{"hidden_size": 256, "d_expert": 128, "d_shared_expert": 0, "hidden_act": "swiglu", "init_std_router": 0.0114, "vocab_size": 8192, "norm": "layernorm"}
Below are experts of layer 3 (counted from 0) of a mixture-of-experts language model. Rows are named router (the router's row for the expert), gate (a neuron's input weights, with its number), up (a neuron's input weights, with its number), down (a neuron's output weights, with its number) and show model dimensions 192-255. Each number is 500 + 50 x the weight over its row's rms, rounded and kept within 0 to 999. Numbers have three digits each.
After each expert's rows: "comes after" lists some tokens at least twice as common just before its tokens as in all text; "mostly gets" lists some tokens that are sent to it at least half of the time. This comes from a sample of Wikipedia text that the model never trained on. Tokens count by the router's weight.

# expert 9
router:467520420547478511467492503555498434492508516498661610497551467557570554588456559511481500547510555470491479466517387576450553474509498505458471503503526591524409564495419542557566494517481513
gate0:500531514509406536453604462643453470521495506444496435487484542544444536486502475515449409544545518522517389393424535598563477589523552468554571497445490510522478562527429486505549518519545514
up0:587472385521360383570480531442507506509536532483453431488513545540483553535559487463476425473436532489622500464519518502400552395525479451485508507506520502488424567520489547493440561457553558
down0:498565439508536487552476489561630565553580530490456489517537445497442459522526568542608515524503442512458519542497526503428417547416560544432447469539506543541531494450486466452451515558440473
gate1:500482461435480540580505469603487487504532450470436493555575496531525532556518512515497464582527604516533512563530515577465487502554447456474510554588566572473476567462420528557486502472470513
up1:422522502492468474413454572534561530516510505462488435473522580461587524467498590417651556544487463436507512462652522431482585571485515456464477480500567528502442467468482515585540513562436473
down1:507522505476503485503483524501589456540483535466538518547504561573483635535519539528467557534451537563439610509617411523444517555459492445500488522476437424446492525491426526439500491501485487
gate2:428527540562483557513609410618595412456485570423468563525581456504488500551543475518484477502511444575538608542492608527497477516422430420484470479549545434500520474487463493544460405488551518
up2:543535596565437540576529503505439494561502525381503480416567509470525568541428466497571601437525492460381375559575456491573548451540491450528499534474508521477550506462481436466519480476431540
down2:433477521488486551485493480485533510443363500596471614523474471408512472498523451501464461559523503537513506606534507488489496563520402462431580486563499431516561375529462571611377429399540638
comes after: " ", "1", "2", "0", "9", "–"
mostly gets: "1", "0", "9", "4", "3", "7"

# expert 2
router:540516466471521442445492492486485412507504475543534476479489505448541542511442477479617533523510584535442494477525513510414507496567526575539435465517526651547490539533473541490514558494485478
gate0:567485557484510590504494512557489568457504439460485433540586536533588506515493476511530522503538422570513470412404497472506440354609460494441435455506509535442489425503607471488558460509498553
up0:413524547515512470532482465457441554480451509436537514465464499510525422489543450531547446566471411396504513517568576544533505462471429468538671431460512525524597461541391478482533488454469473
down0:568486436475517444490467419601551471565433492505457448432560552430507476423468599526497479467508486478562531482397443482430497416461448598570495449521465460536484444450462418518545536463552470
gate1:492505543498489483460496522493478452458493415458524494468470470463561563556475575484483527467494620598556418537529529434602554508478483586490450457550449484508491475480521405513566435473485531
up1:556586507563491455546502535481525524517485544481462486550543516525461442528491576529538553459434502541480479480441578538378513464579534525496508494481570579559496372433533441501453487620517582
down1:481556526527460580541492525458440570470526469582506455485464546492498525486492478476495569561524459516498594369380501555379571491500542556534524463507463554424480515478543518548480569531548560
gate2:441503567482493429577467491462545488493510469386454529515558469472584457485525622554557558619492539404562435491452605541520580592486494556473548542484466543506504472487546549491456514404483530
up2:467472600527436393480399510476526486480419571449514512417465528495538527452397486549556527507579481535437533628478481460424474544588413598448444496505484510439564464532452583515507520486573501
down2:555526417436519535514472402498539556505515516458459539479532571446456566549492672522519507585486482515490449436497521462439544595551584536473447504424437482576482569474489449511463545564416563
comes after: " the", " was", " and", " to", " a", " he"
mostly gets: " was", " is", " were", " be", " are", " had"

# expert 1
router:441486400489596523540550443546469472511520527475638583468534487565488521578515508497560556398533501521489525534539501507330524543517550518488450456592484551474367509488523439501597540543479564
gate0:525479537487543544467547479503541576567539478411460515469474473556492421524544487597451534545497593514460501515582476486605563481501479498499492532585455466471502498590520497517522499513436429
up0:512525555563460565447576576592497425452555570397551453441545524475550491503508506471482514536469568512460461529488477488620501580530430515515501488576519462553476554530502642495432491505449407
down0:547396452447505574540469432451479433534487487483540450459560454519457406570476514519465585517523540505519497500573520455532530495554443527614550544549543505494595496544448454541525479491439540
gate1:481575477502476527507493505520491575486412497523494492471534510444456486472462468662519480418424412519503527465556654555555557484486465461542523498529523527464424427538457438625512547516585529
up1:567514551454496486460557486571520464453494498475463526470381520595506494520542522393494487550475528505476528512445529428511456556574476501555552516473453513510478451594476430524523453503466460
down1:545525480518551520433464533464486545513489547442482434381473495442503553562476429422442578550557558483525496435494486473457541439488444438465499483517499538457519602437520479531553530621480487
gate2:528527463457480546503489537515457510461430536514533533501566559429447489574530386522506505492505423503509492550535578553514520524469454488481550469470511488462453493492571493574527563568537497
up2:414484531466394473484446531575483544520518466488513459512532441582453567488513506530585484514473549487452491551536417408489458593463454532525551474459440474470542494468475372478585414442541501
down2:500541468427445558517492466533357458388490487496482525427536501467495667501539464470600501456478475433568535526460395553462465461520482475511506471569512464440403598544476547509498517466557446
comes after: " |", "|", ";", ")", ":", "%"
mostly gets: " ", " |", "|", "---|---|---|---|", " /", " Apps"

# expert 6
router:613532490540450513505506470564465435484462545541593496490437452572458557487500450478476522424519560455516497488526422549540539473511491482497466492485478550560540463478457473508583521444472445
gate0:417434491501498487508432537497502420494544490517575451470553470471528610549573537520509400516462518548569598483529531514487512469523419435570459480476529562604507513507599461477501540539505522
up0:525492558513503542448521559638523445534481462528521451565439528398489536488497513438428424502526611450491476452491552577500578418456413489464423545581447453558532517559499451480473533461477501
down0:478554510536509501557526431516535515471479396466504450436494504441571516445472481393452534526502466519531487530554548546538504452625538503495531564440412537425434438516460567456474625427584509
gate1:501560522577560465443513483425566405633535504541384553515533507501446424472502580504451442400468511416538544495476443496559524492588446643476442443563483524370488376463496381606464406553580532
up1:417421370537490549449553508420502539480529523444427435538519468424485461557519524421524447468529458489551512429462522500452583494564539560496539530576592471522530547559492554531449423504510454
down1:525565495549492570498506508496448544534511415435548433481477460510518475548433521566463438544463487483490480437507496452471495606436444511473481438498521484499626458495534463566568591513536521
gate2:497387542462500512542404439503507457570522438537519382518486433540511398410452472414498459424501498566426519546529507504467478511496502528544517494485493568500444510578555433502559517470518618
up2:546445604459479479529487503487474497590528553505485532577363523480530456472427509516526447504438482567452538468584488468442495489531477518509529519512505560392562570548485498482546473429511479
down2:547488465560549521408530465453538536542511482450514465521461495526464506504500541472380557564495438446526446463518536503453556500502485476599452493428498496481561444519565538434461502593513443
comes after: "\n", " |", ".", ")", "==", " ="
mostly gets: "\n", " (", ")", "==", "===", " =="

# expert 12
router:443543479617491533451461499534529485481529502491520532461446458529572474497509473541518483442466521523529410468458434453546483485570486545473524445463489617463476466480419447490550497548442483
gate0:470535488558492453550516541412559485456432508533538474516471573463570616443455524519472508518531532535413567422513522442413509502520453487540520374499506464539540451477495449445527497518522472
up0:467630440594528528529475458535516607477578452567447531512486479551462494500524517439466489492471568531428488541410455504570575573517534536481501565431508543509507410515578531609490488463483563
down0:610442393511473537468362492503492457483490473361468508513471509575499469468517542544410522534528581482440527520376537581578514504423486485585553579468456435445460438486524483538461602554499439
gate1:458478518552480458532582557429463563521575506426655520487448526456510480500468482411534438590418536503475511550607440498505470562444519441546567441431520613549491463462454422485469537438573521
up1:505629494566546453455548517472444523576480513456473573553549466474580573552489468424538396492491478536513508469598505315431571508470559545559553484505462448522482457539509592493399484591474454
down1:562414436501509506528582562540612520497582475511546521534480500518584496482448506470524391493479576460510485446526564433598546486407515447570552518445418501484443408504507473452459439520461413
gate2:535481445505484473493461453508452545587519461491382481419428524505510470548462545430456592566618568535542458503515531421397441536488440486495455500538464429521572462492493481534475375461442453
up2:502574519406501490548585456510467607567562509530442489513567529493567549524428503390496470531500535499570500511492571502584610495403538531483474486547485464485439515468370468460501438487498530
down2:455564491500514509475552538446535571532519575489462479457454406478366486424414536474467521517565611518515469483571545610374467450588580437492412498462521441463477456494540501514509460587481564
comes after: "\n", "-", " (", " \"", "″", " Born"
mostly gets: "-", ":", " \"", "=", " A", " T"

# expert 11
router:534565517568514447421451601444568443483518538493605534429487479430527510501500521477527539542518501493607473454534480486469491456481532445464446482557562602518493566453456489485515488549374509
gate0:463449498484458591510418561439539495445487513501434559478522508478495546462570462562517481462590510466548508473459610522538451485456505444502413382506480494448560360494507523510474517489423499
up0:560466565442542355480537499548490434593536536527531539462494482546443458528483529490509549497511513530529468557569468524409535531626627474583515512484468485442507560499512510526495581505437471
down0:448471448540471460564441514593427428508500372403465598520520488417447522461500441513582513481501536552518465443518536513530479496493513510550523504417538568518573571448530466361526413482446539
gate1:537515476493448522430554506568554428483490454513628497508490576518487458538514525549542471541571515495479374483475466486409462504576589441545492506466390584587500524393485494515410475567434472
up1:576582561472517496465457559499525527496459523618483445531465463502573563499444488546591530488515469488486451564491541598391507550466519450537503460544437482569490513481452527572412539575511417
down1:491509510498505521597502452512521438439471475554587491451508524516470471486521505476418387462443562576622494534415497523487370537469507401477424494591498505546562539550578573520432455532504469
gate2:514465433479507498399530539386583491499446581539492519414433508460503446438483453489557384532409589454571503473526530469463410452514422381469502512507462516497471519571514450489589533531411584
up2:454519462510513474482503454539602502557488611449571484571483464553471402512435450568528463534562556561505481564453621466419464440508459463453408546453438480571463469511530527601433433474425555
down2:565460570535494498436545517596529540442547465544493538486455450482459489480408476526501479455591474546462536386534396466540540606473550498523563529570555431536497397565545477503555541520494424
comes after: " |", "-", ":", " of", "|", " \""
mostly gets: " W", " M", " D", " S", " N", " T"

# expert 4
router:563496494541509520532445455551423442453453473542584497468530427410505545524547533448485499459515521526467479500547494549452575503559558544486430476431533548540493500480445546503523495490514519
gate0:553466578558440472462456535477450483507476568568507536538557439455626502429428549500411546497411478464433566556492466532504531476416507466410442503504455515458490538576628510491481517429538458
up0:513556468404560509476576431494514562535384477486512523428496579495471519484492523482477425533512515442485495522541420451474496519407501530437470522544475512581488555426448479639379523565460560
down0:534518489560521475464501443512447468567457529402454491580568442470543450507496500460571453537520527432485479469494463437471518465489600463449496471525447508531425538577519460586447505448583544
gate1:517500500572549458486559450573382412534475517618421540423564516510439505480525526536537441469593492434448474513580494545532485574527433523515437485478425546472460514452445520548502473498408451
up1:491498493568572526497421466561468503474530449510536537555442450516472493498524526515475571483442557518489458500455551578493563481417501480513469507444466484527439447482571544511589466557413500
down1:488520477490496505509486516425490565521476525443502503482466519472434466426475566539449512507516524539472449504537493462521471461474438460373567439439540566604444480500512521501447495546579459
gate2:501520516523513550508417479373520466481504415513537522550579476504501517510434482517422422527482492509496504579455494503560514465535521465449468496470476583582511373496477525461530465471457496
up2:519484459455421465489523522548476506493551516487509519460484501533511534587540513492599564521464514524491494577492465525584407477462510518523455532447431428529510458400499637507380500497421409
down2:468546513476428508440596477537528547457489496464496508487555502470485521596550432487430532533520570487369587484542437488506503524486501648409550386468546500395478468595415579489519447524478417
comes after: " ", " (", " a", "-", " \"", " S"
mostly gets: " p", " re", " c", " co", " f", " con"

# expert 10
router:545532532454441529528425514520470455500519471542611612413561461473516475554494513536465602477512630553515487479489482518424476536524507523528388486439497564522468555453457517455553533538507443
gate0:527552415401443417533582520547459562488459487520466462494512455563581502608502507437479474486563480424436499596496521633410527520451562476497504519485479449478571523447515471475552498414538559
up0:494467441499532470424553494612535492494513574504557512538609437460490524489491497501460530594433524457524514591372524499466523528564481549520524426448473447407463542420475456427504512380500476
down0:542491564482444524428497583571465478539516494515516565496458503494586468460417508505489442385497443497537449501544624444519476514462436491481488469379482539465420536489467592448571468495483441
gate1:573390512561394512474535507538563481598486546491460577580600605515492487537391575529418500456445476490476499531470478587490499568547526463538504487465433611460515480493504538438508514458479464
up1:391579483536436553481492560444483492537549489487438487554580529560397561431499514465465515405562551544474448434460465515502516508603512448471534437523597507405548479501486487550502474525576484
down1:433460528481451509468494507491559536502503417415443451550562496633598585452421607509497461436488467484479434527525529534522476497535562442460450642581564513554444602527505566508461479454507509
gate2:543589578518486507496449465536439489573482482592499394463525487356544522506525525445500459469594555525521535461445473587444511529513585477458523562508441392546513562531475478512543519522519442
up2:444464381508470502478584518522446522483570511422567431549512543494578483486448455525506359522560420584439407524525447456469417522498525447457433533579466591505564472540471542504443505577457499
down2:590494457463487529506580410471554572502540493558533394482526480519600471534512466554476504490493447538568425480483452493411452555514538520488430425499429503487500450593504449450462580554454589
comes after: " ", ".", "3", "4", "6", " U"
mostly gets: ".", " He", " It", "com", "\".", ".\""